From a checkpoint of a small mixture-of-experts model trained on Wikipedia: vocabulary 16384, 240 squared ReLU neurons an expert.
Below are experts of layer 6 (counted from 0) of a mixture-of-experts language model. Rows are named router (the router's row for the expert), up (a neuron's input weights, with its number) and show model dimensions 96-143. Each number is 128 + 24 x the weight over its row's rms, rounded and kept within 0 to 255. Numbers have three digits each.
After each expert's rows: a language model's description of what the expert responds to; "comes after" lists some tokens at least twice as common just before its tokens as in all text. This comes from a sample of Wikipedia text that the model never trained on. Tokens count by the router's weight.

# expert 27
router:112141119084134139105125101166135185095133134162137143193148189145131121134118124126106154109119108102159094132156109109104147155148124136078104
up2:106136153139137171126124141133110150097104143136177122136138155143111095113126080098105140101157186133162076109097145177097075111146145127081110
up3:155142095081121182136099156137133150110072140149122156182135158149107099130091128119141146155089118118103085134170138082131121141091106134079126
up4:130120114132153119103130121099117128115092101173098100146116150141116129131136175156156106128112131129131089146091152096091130115183104124121135
up5:119137160122093149100125088122123138111115162154117128152132142187130105126128101137154108167135097104076140163108132129123122111140137092100112
up6:092111092119117119130163100134170138125127139099135177121127162138149148109102094096106133082097130170139141129070144129138125115146128104139104
up7:114127118119146116143104143159107095151141102142109152128155122125107123140098150163108128093159129126135126100162124122133154147129147080139089
up8:098156150102136122123114097157175142111171123130142111130128109136155175138104086103106110133116143127124156146080153135134120115137204159131105
up9:122126146147138108109079107161119135158139125199177100130103141108199109132123133092085135132104127135136125156136174110138128120114114067163119
up10:116118115102104146124156125129129121147138119134140100120091128106114136149141173172134135110133115154103157144140157120092116174131133176129135
up11:154137121136174143130122147113125134152105121156153130078124150127157076114136115129088143119112150156106137097153137160090134125149107141121114
up12:136116136098122177117122085154122127113117104147132125158131191085120166157100109132114150121141093129083100157145122122145132147089156137110151
up13:098107150116105165106178160126148153141112160136107147108129186119124132108093127125143106117113117144171138110134150145126116099163133118116146
up14:124131132110065095108110138140083143131127085146128111124112135148128149093127114154144101176161139097116132102111103153158174127116145147124140
up15:091120121090140112133144146104149157116166137177153122122110149142158103143129101143117153150113148154098109158143151122147154111128177119127139
up16:120114149176097142136147152100114138104141122142111175131124116115151093168138109086185116109103125140157128124207107128121151127145113135156125
up17:105140123107107157117077162188111179145071072113134126130115102135119100117080140147111135127132146147077117136142181109147149138156102126130088
up18:128141116181137083107147136149102122112176100146117148174149162118121125106140124163106122091147134091122095115149103118130138115175122120099097
up19:118141111111161148104089107127092150141141112070163124167095126140126142135168135147132184115136130159152114150086116118121164083144117132159111
up20:168097111118167110104165142203161105112080127151113117095087117107170174127113115140133149108122093129142131158134150155119147129136143150117098
up21:100141143131146152115139114118129117124144115139121150151123125113119143096190113118102159076136082119124121116119142110149143118111079090160099
up22:103121092116144136101104117114146142132110124084137134130059140128101114108108120127122132129173120133142153099194166145133078144105122139137141
What it handles: Year prefixes like 201, 199, 197 and their last digit or decade s, in dates, lifespans and year headings like 1990s.
comes after: "201", "200", "202", "199", "–", "198"

# expert 5
router:164142137088106153095121151172104143130156088146153168115089172172104132145138138141086158117131133162114161105112103152100103168163158146152150
up2:162153095131145134148122136132175126145129109098144150127135087163110068112118149117166128080158152089114155131162105117163150186060136143119109
up3:135159104081130119149165103107135128165125125118110133122108128079128095136133113130152138082153102176119120111110072117133157125108133132119109
up4:098098131103153139168095116168112137110114128143122130133147128123156166142155155109116098105136155134112124149099130121096112109149145163117148
up5:106145108104127105135134094126147122142127065146214150109119110123149112112148119152112112121120108165110143107164164098145152082100138106128138
up6:161113145108125165133127149147138160147122093101126100112111157179092116164139166163125116138129126195094140152122137138104136138128142138130118
up7:126132132170170164148133141093131136123177170109172127113122159159116124166144071126099119105123126159129071115119143166121137152137118113132121
up8:138130147101160131164127154137170122124138094152101115163154130099120152159158089146168156132133148125140129123148156115125125160139075176181128
up9:138097157097098155149158134139140142123103124117153125143133110136102146111081123147139137151124108121109125111102133153141139161128133103185115
up10:169142103090122129120113151149117155089118119117098183130095138125094112105148154096132088128113113123135119147110116110135146131116124131156153
up11:118069110158112137107125135160148124171095119101189132133136160100122170150122143159130093124125125107135185093141137139110089153141177124101141
up12:117175148080125112098134143093121129140138124136160120119131151158107142108130106126109113126087103118115089121089170126151145149130119122105131
up13:134125100114116093087156134122127120106139162177082124128143155169129112127136139116116111123140140119112158169121179106190156120133146152124147
up14:122133145125119102099150180160175127159136171143130164152147115090138117145123144095113124128151125106093124152116122109111136140125117169138099
up15:126122125127120146135138132136119159120150092129173152100109120150147128150113092127115098140128113100153137091114106117128133104123105134137129
up16:067168167145086118104131161158171160111120155128131128130149125165183144135125152098137147099125118119112119109125109151135125100131073114094105
up17:189130134128127128114098132107115145108127142133143193142135146156129160102140120172102083142112108131131127148163133144110124128127126131134147
up18:156096116120089098107093110172132136082132128126153140115145153145111152126099143134165117155189132145127162109077107148132130133108197109097147
up19:103137112167108135109125144083144114104114120092152128162101123113124157115135181111104137103169119124114102094124124108095140116136168150133142
up20:104144096130131144139146142092069144167118140130115157130154173119085118140132101141106146114117106085071183140071159119108137111109108202127132
up21:093114193125162180175124134146118138095081117146127120136104143183097123161121148166131176127090149134133162136110125129118098103126099126111098
up22:134141153150134141147112162154156154110101158139111116115127146129128162098113136138140159124138097118128117160164149161132135077109124119105181
What it handles: Articles and determiners after prepositions, mostly the, also his, their, this, a, plus the conjunction that.
comes after: "of ", "in ", "to ", "for ", "on ", "at "

# expert 30
router:142150163124127133106088131129126159165136137132142139142150128207135123125145125140093141110104125092158126111152158112108154146139148154142127
up2:156144155126147110085101125103113147149145111126103132188168122152153146135089109132141136107081110134105113103114134167079142099124143073110155
up3:117125134114112155114127139154082158174114096128166139128126142145157128093096112149118162143172079127130151137136137126086133131142157102146074
up4:161172134110100123132113132161124122103129136153158105121148163124188147092142110132108110063131086076159136124083078144097153084101140135132114
up5:132138124102079159158127112112108117158145109134129132161140144147162116119134084129181089161095122118144160114095144142149166134100150106126094
up6:118128187120125127066121126101124130176115109138213176112140115153146166127151127152133122165125151132090129139119101143152096162108136152155161
up7:175166091102106171090084134151147165131103161132144145127109111157130140158143138112140142124084147119129144105094081153120138105121149142087138
up8:117158142142141120119131127119118155151078080124090154131122135138070111132118131124137160136127154134186116095145157140110116155110103141132123
up9:079113119141101145134123160115098142080106080153143163148122091144112115129107101096116121136126144138137170123182091128120141091166150149133139
up10:117155122124120145129115144086124122122130088143149132169148075156134104137133146146154119126136087141115110131171112142176114158100156144109142
up11:106135128104118123112133145167096169087117135124093164145118173151147153132158138145140128152138112091141155187117149148170170109152132169081138
up12:136182122151087140093138115152128117138127108171154161141124141154152162136177141136124129150121154144118123125133142118132125128116111126136148
up13:124134149176147152109198119152140131127086130133159107119097119117089092096139125131127148117162122141122132067109148140119152162155099138095162
up14:121134104149088108128127158136110142077129120111175143093095153140155091089081139150132103127147128138119110137117120115129139127156095158167148
up15:102105162118102143098100163135150127164100107172106122101128186123102120149142118113145118128135143105187165154087180145130086139093122146181140
up16:138138107154144163109130155161097126133127150138129076077145190135145101134133122100103140125117116105140129123119110110129126143124117132110124
up17:071118145104103113139094130079121116149169092145144115123126159131119147114128133159076151127116147104099137184083131151162126092130165072125130
up18:162107138133110134153094121115115123146139146125095090143138150105124127068124158107082134150112124176159143139117140110087109105125139143131129
up19:097131105106110115100102118165152097119118130148127141130118134143163157141137132126134152109121109118151113163154157103098127150128117162121131
up20:134179126168124173090142096133132151107110150125153129121167150097107089118096121108122117098096128117169117116135138130099112114142124080138153
up21:161120112090173160137151145136081176097122093137136134104135130135145145132129105155134153125098142151105106152114118077088109108116155116105138
up22:132148135128092103148125137143167152104094172115148119078130123127142118138122150124122142147129154105118159090118130145133117157091221119175124
What it handles: Prepositions like of, by, for after nouns, as in population of, plus infobox field labels such as Born, Died, Coordinates, Website.
comes after: "\n", "- ", "=", ")", "known ", "part "

# expert 10
router:090112095101137127110138119149100181143089130143146141148121173147112095146159096123112129106144134100094147077120100157140173138164093091133152
up2:132099161129113144129118151134133120121122141167127128088185130102092141137134095098110106095094155142149139127165121062135145113103139097073073
up3:124153168134120103144128133120145138141158072140181144120103118137123143114131097112112152139172104142132141143109124134139120133109067146120114
up4:083090132156151143106176098135163107152140118120128125164178124123146138121157143079167141142142182138110115134097095133137179139132093106160107
up5:115101076146156120077089146121112073153147099138128132168127144146129139089121088161153108128107111147160134146127129202142121107114133075067128
up6:092102149119093134089129175146159073120110106136165135107115145115154126115174110113137123128090104127139131157167128129161139131144148176169108
up7:116127138142096125069115133116087124136132115152126138144187207134108103132174115130143146150156129189098151112122125120109129123129106126110144
up8:136124140107121092096095108130101138131125070148126131132136123120128121136145138146130152119144075115107117109149125185130105099078155132163165
up9:090131099171077115141139135152129140194154161152140144101122142117136140115117143111134166127140138100130139127147133158142146150126173114149132
up10:132114143136129099133131097141107146076118067149105113107164150126109112144157103136127140085133160093130118093115099137118134138110131130111093
up11:128099119130144122124124074097134125162137142171096163147104121125128156118131112131064131136112149113125136142118121154140131131117133111147089
up12:118086086134061103127150124162114128118104112120146147148108143140117161129121140087171092127144124145107171126142094127140083139130101052112159
up13:133137135114170152121135143137120130136139109129159157121169151170145153163133152165134146092149075095087136116158112149096203112054095149142136
up14:149141134123130151127114115142160150130075124118115097111108108095096133098110116113149168170120111165126109112140135103117105119149135137118123
up15:144099125083187131122084147134120143167141146098137174112111122122164139140137080095125124078103121149097137175128192112105112123139105134097134
up16:156100123095130135097163139150092100092119144137123117126085138114175116100147153143113106160162144181087128114098140105111111126132126149152123
up17:124150117096133149096135127126130111121125132126125111102183131118107141130149082134138130157115079170129164119112114119146099135127106160123146
up18:098103132085135118132159123099150150110133098149102150157168159151122142076148144117155112151155113123116099161114128136154129114131124096114118
up19:089157123127145099130166166128093136144106117083124144185137084139137139158126119131098145093144147118132115099146150170152100175138104108111155
up20:107077113167137111111084102142138123125129127095152129161113112161167146155121158142101121093127192136109118094119088127133176142124140093162118
up21:127124089088086108086144112106085085140114136125156152127092118118162117126128113174077125156110152103110120125158129166112098127102157172128122
up22:154113110108087148107095103134164121152094080118109135098133127135125140169088166121162126093116121141157144120132138117156128091163155103128119
What it handles: Line-initial list dashes after line breaks, as under Notable people, table pipe separators, and capitalized name-initial pieces like Ph, Ge, Ma.
comes after: "\n", " ", "|", "0 ", "1 ", "2 "

# expert 31
router:126115136115108115124124141109143144128086138146113185121147128142134106115133094175084151141136137122077124089130143152136139150161183096131095
up2:070128133137153141068124173122159096104088145131120141132121094110133136112099114171135152135112160127107140129101124145140095122161108115132110
up3:140149123174140149106115116094145134089164129102104100116158126113144111117139132142134116116130143133119181074116167132108118143099132134125141
up4:099201147141158131137132129125123130080111100145112158112155153156117088130148114146089113134111175145134159134134137129128143150126110148129093
up5:100138153127056136119138161131086110093153149096169156138069124144107088122165115150072154175108103132157157129116100086153180136151106109128158
up6:176101123145119073112158155120149137088101108138119121126121154144142112117149145141109134107145093160153140133110189124095132153145138086194139
up7:141108133103158108138100146129102141156118175120114161107149136145123106144116133134093123124116137099080094176098139099139117145125139126146146
up8:063134153123122153125111139120131152114097117094145141108146152135171156123123139128141122100121113146117140140151099089106155080149132142118126
up9:133141112098109135135105076122077091182083101108129119123116126122105128120115143104151122108124086103113122168148129106137124109116128115130149
up10:155177126129128153131135115091141121106095137101123124122144132118120118156135164140108119111127075120098131142139122136133131137146109092127129
up11:167126139143100106101158110119136088116145117144140118063106183107096133143131149118102101122082145118101142096134136127131147124091119117105155
up12:124081122130128139128141086109106145128145152106160073116107093157131148135122120085115128163115144106112142126076128098122114138125128159117073
up13:132123086113136112145182128138157109155131100104158123095178081154144131136112115091150099138133101125138088078125099135140101103171141122109142
up14:175127158188052148141171137139092158147133148169109122104120170073092117146140078090083115115132111162128141171150128153140094131116153151162124
up15:123095114142128121075132125097144112145164101126146137130128121151125148111125128102137098111102078105157106128143131115110122137122154112092093
up16:097113163138127142127165145110124117076112138134142132183082122097147172146165134168103138130135142137164135146137121158145151157106123153137138
up17:117143108133113104134129166101145083130135101162139106129125123116136107142145138125154126142107122116116170129117125122169160116151163093112089
up18:119127161130136133161097123126132149126127139122142125079094172144099128149142088131171157159182120149095146122114143126101159178134100118110155
up19:137147126122119129118143133142128141151117129171093124099167125094096108138164128149158154110119169123093136117142118130101130102183128138127116
up20:145165122116189160139132139163130131129185128123137171115132141160094115096120139139131142080118121072129132091093072184103139123142119122133094
up21:134096104173123071106145095087157115121110107102134138161117148174126100108137122105125087141131123137091160123132104135150193136099125104097148
up22:165184110117123119083116110130074143077139143110136144144068137199109136136090119128099132134129089081128116127125088086180130107123129119077143
What it handles: Numerals in tables and year ranges, like 0, 15, 500, plus past-tense verbs after a subject, such as returned, promoted, arrived, led.
comes after: "| ", "was ", ".", "–", "to ", "201"

# expert 16
router:123117148152144100113096145120127141141139119160155133131144104156089144168152078143117125144125113132115101115174165145147131130087151074135157
up2:143116136115137091130142139112164140108154146147103172085163094137132127138113149161160132150164125116147151115140136111103112135137110122105133
up3:151114114099136103125098150133107215122130101188141123149135111168130126137145113091111137095128149128148146138123152133094168095095154116127130
up4:138133146147128120139163117140118122128144126048105122143131125175135126113170146118105171105106099128111119096122138134110126107149099133150116
up5:142142121168126128161163163150152092190086093145113147128132145121102159166155119168121132155076154158121145136125161145131141139147130110112124
up6:107147161162114158104143117103144111124101120145107126120160135091118106147116049098123114139162124091099124099101140124133144129133137145101112
up7:148168135130116115127123189145123101158117142110144122134131094145129121100175137136149128142154149134128139124126138176130129149127130129102081
up8:090122146108161117099170109120151157122135100135126132095115180171156101165160137117121076146176084141151129093116120137180135119114116137142130
up9:130114125161111122126096136137131136151142103161169131147118157120101132156134136146109130109148086119107173122162125108121175105094171162188132
up10:132108144133126141121164100138158130138080164120111146079102147146088112115136098136123103119139146145126167129168154114142076127141124117124078
up11:138149121080116085132142153129110156089170147128108124163190138146132159130083128107144112111128114137145114105103150134172121108136121159119100
up12:130105146137134133129132181108108125125076089093125122123106125117159155146168094134151109118127122106160112101116093064124131142126150126132113
up13:113123110126081091119082099123140131132121114117153116137162121116189159155134170166159167142150099129144183126130101124164131122103177117157096
up14:126152151151113111123133124099101138124139131165115106159140128101188079158165154109126078135139172125154095119151110162124116140157164112073142
up15:071106168130115133129113148125136163134173105148154138148098157175093087138089122124140107113163151142137140068140116120163087083157152116155150
up16:138095136138155103115129148153157153129131138097112104150096116135130094103138121115166130143132134112124126153140095142109103139111116130136118
up17:045072151124123109162132082102138132132125149148140139098109125135096147150094133170136135110102129142147126123129122106075120061119128137127115
up18:168131102095059132122161149110147138131152102095142135179107136128129162144139137180121109135121138107158111127150105138112151115122124133173113
up19:127134135116114073130119121131132154143112112100159109151130161121154059153152119173161101124126142145143123113054163133136140120119104124141127
up20:092117136083123164139100118142150144085126144116120150116148125132173108174149143142107149151144100145091136163161127124114139111090085141163103
up21:119172108125114118176110114162121118071105092158174122138128113123134094131120123129127088139118122149130142093119105146158154088119135168099172
up22:145108137121166146123187116147121151104112074089173072143147120104144117128118133117090145113126121179172119135106129140137091168148122150113134
What it handles: Empty or short table cells, section heading equals signs, scores and result codes like L, position codes like MF and FW, and born in parentheses.
comes after: "| ", "–", "; ", "(", "was ", "1"

# expert 12
router:107116146107094135107125131157127172112065118128144132167122135154169127134169126110088078138125131103123137143157095133128118119159156096108081
up2:125142116131120107138148127072103170116125115104099123123140138135118145127116109126156184117130117143165091156089160128192139103124109118132122
up3:161088109128120122153095124112156132105085077128153134119160143142138130174098126114169154101120131078156143125159061135133154113131144122140117
up4:121116123084149163112107127126140144117097140161177147154114173112105102129122116101147137156142089178126100079085182127123150114133158149128162
up5:150161115127056091097131133179110109114119133137129143104100131083095142139127106177142111120113149107109093098118122125148130115116130148123117
up6:129119156095111121104106141141120141111117083163125163140127106127103087098162116112142099130133104149165099091114136120141145104112143118130164
up7:162132091146118153137120111154107196169092108159138170139150129097169145134113121113093100109133091102135137127129131131097128121107167128114115
up8:142153141144127112095101135166108152157118117142149100136167108124159140118128147128111104131156139082137167131128146125100126126125092123140155
up9:159136158126135130123159163141100124075115113096135146113134123134120135152179121103157146125127129148164139182121100192144131108155077165134144
up10:149073120127128091121125126151141150109126135155118160144095115121098097143129146108155083105139173093122131134140162125130130154131163078077154
up11:079103143122113160117132159160154174140086124098083137138071136094118130135121102116135088105158120172131157120121089138125140125131112154141158
up12:087162115119107134140152131108128143153177106106134112149156118146101131104109136099146131069149110146154137137167150164140112137170161138110175
up13:113126161099120141159121107153111143143111138110130131140130113140139081127137131163137118117081156156110107136160124142137096144115147096143097
up14:136126118122163091133156108131109128125091130072151163121157155137120164146107131115145131100154122088153153152131149122126150168132144099107130
up15:131157119111152073101138095136168173144147153139138133134138122166119142122135088138069098136166092110105175123142167121129162158165142122112141
up16:090138148122165116153152145133131142139144116151087114144076153139124159137104106116122060118137105152126148106135104165098117134118129111121156
up17:132143097131094145094156156104099098140149114156161169112132153157146128118189172146166133132095154153116155147121139178120133138152115121104124
up18:159117124121126093166106167140127123130124122144138135153143104168155108072094147124104110174107115113113126158122128147140109148124100103126130
up19:085184105140107144089123160119089120116126141131076119074142123161117128118134109099101197102087125103134144120151146122096118135131111127110164
up20:119158115135137117173151138091130128092109155124123122064150099176105131136114156148135120195121173125116095108106114126084144116142129138127171
up21:159136089128093126151109098178133128181140106145174136141156117096100092124160086124137133107124149143130100157148137146070145083177133122095099
up22:148129098091122134202120149108131135118106135116111144116147196116123133149123088095162156123149133148127166096079103170130180143147146157162142
What it handles: Line breaks ending table rows, list items and headings, plus == heading marks and modal or infinitive words like would, could, to.
comes after: "|", ")", ".", "==", "===", ";"

# expert 6
router:113127093149126101093113129145099180146135115145131132141126126149090114124168138160123129179140102122122160117123111163096151163098143093124164
up2:120130075125123141125125097051139136116107096096119144128153146125129112178113128131127116154146157139116142104161153102104087101172067126172106
up3:107159140098139171144117139125143095142157103101125131075163105153144088115117112192127165160125137094128171122117152110120125139127143143149126
up4:119125167113080141118164143108111147127179115160102182102142140122104160146121138137139151138128116135111122168123139127127121192162157128147128
up5:083134106112124133138102169098115138112121116171147120104164146155098116130155121130117109140120108077175092141119148182157176118144141095108159
up6:156159109148132173155099134128131132122133124126133114148131113152109139160143120081111119119125116090084135163152171140146134114086135117148154
up7:094153127128144095126120156126108136102145110156148095089147116142147163153128066119143105114155127124107133122159127134106146116148110151126120
up8:126140085127127128103170134149106134109157142129139132129126137137134178160119159145174108156164128149117138148088122110127125109111141111156127
up9:105101107119148039090132144175126104107146131144109101115136145106149144080101171142152171148151112140122127147151117089099186134153110156097102
up10:166149179101161130126160121144106170101104111135095140197139142123128124138118180129121153116128115116129118136106076119117124133099091132134112
up11:150101114130119107159112164149159138119116126111130123129091127128116110138167139125099149138156127135144167117177120131178158156098106162189144
up12:080151128130101106109110073132096114123083128132126159100109150166123105105152129154117146129109126155107115143177151126097173148152133165116125
up13:137123127165150128091126095126152149158103163134147123145136140159147153131113119142159131114122161165100125119122121124129145138165118123119137
up14:132107133153112107076122168175125145131140121180134110135123140134150130126082152097091148140119133093098157142150117128134125100153157142144127
up15:124154105102128158131145126120112088137116122146117144117111173165100130139115138117141137168162112168134165102127139159061111138142125149121064
up16:088125092117095094153152135127119168126120149106098146154120122114136144140150118135101125123072123091112152160086170158143121078127131080128176
up17:128178064155155112079166147102132121101139124077118149125101111141171121135167120141107129138132137159114122112094134154140125155100091151109126
up18:120106113167148119141098115128130119108091161137128114128110099203133144117152183094173115123140102128077130098147073142130113109100131110130170
up19:134095094157079108170159163132133160120140132082133153107122129139114115140163124128140101134105133138116164146139115144100099150141122139107160
up20:124149102160113140094180168132110151132120137136158164143119149125143119128105113137149162085142104152162097133101120083123116139135136140180162
up21:171144141135106122120121179128076125103171124136125132134129151135105096104155126114131157147129093103119175140131150158176126111103115142086131
up22:105136106153153139102126142167115107174164161123117124131123159154074179154159158152121157123130136076145154094119140150093073172152124158135149
What it handles: Relative pronouns and sentence-subject pronouns in biographical prose, such as that, which, who, He, She, It, usually before was or had.
comes after: "the ", "The ", ". ", ", ", "that ", ","

# expert 2
router:078125134136157161107089147138102121142108125135143153123109095172131146109143114118094097144150110142122157072123096109093145161125108119097153
up2:114124088137150151126138151114097097122105149135134123143138125168111119097100118193095123096135114107108135190077129167075171141166163103110131
up3:128087138131114112126128146137091089091136110143128170136110134165168108144138129171112153146148168119092093101126123090105133163152116164133130
up4:145193116100107141086146151115169138067065121115136155166162158122115126127087114159123169142158148086104124116108150110143085159162107083151115
up5:149117107112163166086121146132141154136139108127162189119154139157101103157101150120141077099130125077112133143165106124162126139171142088133136
up6:100092104180146091107137162161188147077116133165120134138075112151139110083128121108152117109130141163159130120095096105132155130114172129105138
up7:132128131135143135102124106147157091134154123163141137118116138110085133131147125120115164109100130110106137124119138125149147106094144125176155
up8:136112148115151125130098158140090123120095109111142140115125120144136111122104113134117142174150060121147133118151185122142108161108097098115175
up9:135147106130157111118193133095173119118124122132154116131076174103136119107129146151150152108123134100159179117125114079148152148156142141117112
up10:104098123159162174083125177157154098177146125139139156114129088126104134139129110141135142129142154148107159125103174139154120121164151126152092
up11:139119150133166165166144118102177094169086161102142206119124094152114110117096103143161116115043113130103135125125148108080106134132141122123102
up12:110104144111165132156092119122153102181135130109127078100151129144099138142156156125170128083095091101132134089152136142138152173073099100108119
up13:117133171091142127108153126129122101172073097135130140111114131144105091110123161089149101145105153145085132137168169118094117142141124162112129
up14:132097174104114105111147135168137104145138104140145149089119089110108135125136139109156096126141136110149113123129156138174128106126156138154113
up15:131126113137104171140111129091134133117120156136146119118127058127136149103135118084122149141135102129105153123100132124153079115149117159166155
up16:071118137135101105141138137083119157134141091142103135117108110121178155175127155151162150137117169089152145115173123117155140100152097083137123
up17:136136097127127118139183102155164150074169108137113149131110132176119114140144100140142091125123135130147136126060134103065138123117097136115101
up18:113138125108104116162149121152094106108153159115166125096114141104147126095178153146147179153119164117138127148110109120097162119164166114103122
up19:133140126107118126116130156119178117104133085100110128118142138115193152108120141133177116083109117097104091116132142122113146150115166103172113
up20:101100162182148135156134115073128153152122134115119149102123090127110153106117144114149163151115141138140106076170131137120107130160090101131125
up21:080105143138118115109119129113099098163105128133115119162144114182142156141161135132137160098092102153102149142131132127122134148136130113148119
up22:145135127121132097137108127091155129113117142153087152122079116161103132151068118161143132114120106158169140150140125124136129149099088147109064
What it handles: Markdown heading markers after blank lines, table separators, and word-initial prefix pieces like Con, inter, Rec, dis, Pro.
comes after: "\n\n", "the ", "and ", "a ", ": ", "s "

# expert 18
router:130135106127130154095124160128120152166124119149144109153126133163123101131146114134131146098134134122148098149151160090114134119154172072116086
up2:155130140106137070128105123102125127094131168145082084131114142108128129190131099108102153108103102131157133130136153154125128158148139154142107
up3:139149130156111160093114164119128146148089163144142096120169139138137116121159083119126139085155122146140138098089158137132113159104142115098126
up4:098143100111155107113149154124124128102103131133105142063157135131094084132159139133121101116127152099142135136115123142129070119124139117117164
up5:094142124088137117136129125169135111124128121147142149137127124122139154132137137156135161154110095158142148133122127157166143141083149096116157
up6:096105148103081129121080135151173123145151158144056120144121097116155122133110131084152152138126105167137138120109102104107124119194133155156142
up7:135140086123159144158115150096150108144109123145114163129150145129100113087132102132122111169109126104159142128141108119112132090106136118109171
up8:123112118152167126161173101136143132128102120112107114088071145104170117126122172118141119137059166107131142145105114093129152136104126120121106
up9:157150132165098141138105129118097130118103166168158151144139186178141106155132138111154106129185139198124100117092158093161119147133161080147134
up10:162102081097148129132155147121119161177138133152125138147162133123111158128145129124185133193139147118120087142127147123161127108156131147112157
up11:106119122141107114149143109128127096116163101170161101130103099154102082190124118102153122099147137115123133120168150141137116095111127176117097
up12:125172124089150138146144149160080170143113095136173131089105127135169135125166081132172164122157128099113120137137138125142123127094176110146087
up13:122096146138141178115131125097130096078077115126201150164112107162166089152149155151135119115138124143146112155140120128102146125082173121085089
up14:138138176182114118155155130127104138116121139150183145139098117136161106104111121144130124084155147150090096141109172122164141126144120107110115
up15:121131135124092161120107110167130123122137169117102154112123154141142093151144139162141135110114123094106156128133119128088107109142155149122170
up16:093137148123086116114086159104190095176139129152163138149102137100115101131159132094121127126159132131164133106146125074098137104092118106158116
up17:217112156131112100144146148115120121121178113132132108125143180130124093161121144118157169158105130119153189119118145142122135112124123125133151
up18:120088150128152111132131129153141110135171147102155157131129100191142121141138163156203118173144126119112154186125104127135163093135147135126090
up19:126156174145100146095133144114115122128132155132124151145144121130138150128105141132109139124140102112157159136111122148146116164158122119117097
up20:135134090074124183111145141124147107129093118115101075147162140127111133115168113157125119129122140115122157147124166115135145133095135141151134
up21:129131129119143134147121077155150141129118081083107116138085162142138144145135139135114133127091110118156140135154147096103158168117112088084163
up22:124162116119085116087125109122095094092159137122148089135133092101185141118151091112139129152107135167169102093129137123143127110139121090141128
What it handles: Coordinating words joining clauses or list items, such as and, but, or, also, plus sentence openers There and In, and the h in Sudhir.
comes after: ", ", ". ", "and ", "but ", "well ", "as "

# expert 13
router:129115140132119095098120141181123166141140120181120185143119101159111127138149113176142151144124134133130154143115169163107112162127154126166117
up2:115060136117139129171125128123151158137137122070109135095164123127097093118126141118148139065117177134142141117096117119154094135175146142107103
up3:135142146125109109147112128167149171135126116145115150125082132110142108155144139106134121132085145130099122130125164118133146158116089096107110
up4:135139126172151109129108158125138130130149112116135118182155146091146137150129121168125139167132116130130093138116091108126131128135127116139148
up5:115118100141141137134198151190167113126134078120116148165129103130148149104136134113138118110117165092113120122111121126109127110132122090152126
up6:120108103094073101106134041123121167161143163132084131158093111160110145131153067179116112087103126117127128148124196120118137119139152142122118
up7:134165113122085117133104135161162127086128120154103167134130150133117084130119147130103098097138091107118144152164158127124093128119202098126108
up8:125175133131097062134140145092127123133158164114175118144113153123130167136122156128071147148152137111124120114161114120087117117111187122122107
up9:169131126114147123118130152145109132142117125143144101151122169115098103144169103131111178126114131132105119111114116086121151112114144141126140
up10:143195083125131164095130128097162121153115124120096129154141156153132125122118113165173125110124113117092148164167145091151115125092120154117092
up11:165133093128057151135103117096124157157139105175123140136131116107094139123140114144140133151139144110153137150088139134100148139150125129088163
up12:077145075101131173130102103081104167152155168119078121112118112106129125103129097166116163090137110109157092109128123122140131111132155107148109
up13:111113106123148126129131135130153128114124126081115128136154150134139133130120119135142094105161134162132112105167144105141139130129176147141115
up14:112096149133148152101138159141147113123133094121151132130125159104157142111171121161089115103144167099169135103122145114085096135109138127162156
up15:120157097135116138124093176115156150114103112124138143109108133156156134117097094172125078149130132091139142167128144134131145119168075086109157
up16:122139137181123140121101127179130113136132122148162143123144155096154111130120118154097117153095176104124121121086121122088117161138144150166090
up17:158090127172150164136110141140146135184098107105068130084142132131129077170116096130145124133110142130109083064105188151075125200170136132121110
up18:074098104140126091177130089116073141142148152151104147120088131147162153124110104134036151148078115145095135146122147092176099127124139148125200
up19:139120111139121129104152165128151119158126092142139097111135139076149121118145121169120126185114123136124117142179132123137123141144155178111091
up20:100119109130138125080110114092106101129119169100139125064117106140139115166134126129136156108070124160127153140125148132158138162140135142137124
up21:164119136118104086160096146110111158096140105143139119162125087118113133081149098092124099085130104133119131128144090181094161115146144136134122
up22:130103087121175121105122155100134112137118116099141138121117161128120139070170135115155116137132137123147123109132118163113128131150159107154172
What it handles: Articles, possessives, and number words starting a noun phrase, such as the, a, his, their, first, two, plus some adjectives like great.
comes after: "of ", "'", "in ", "as ", "the ", "is "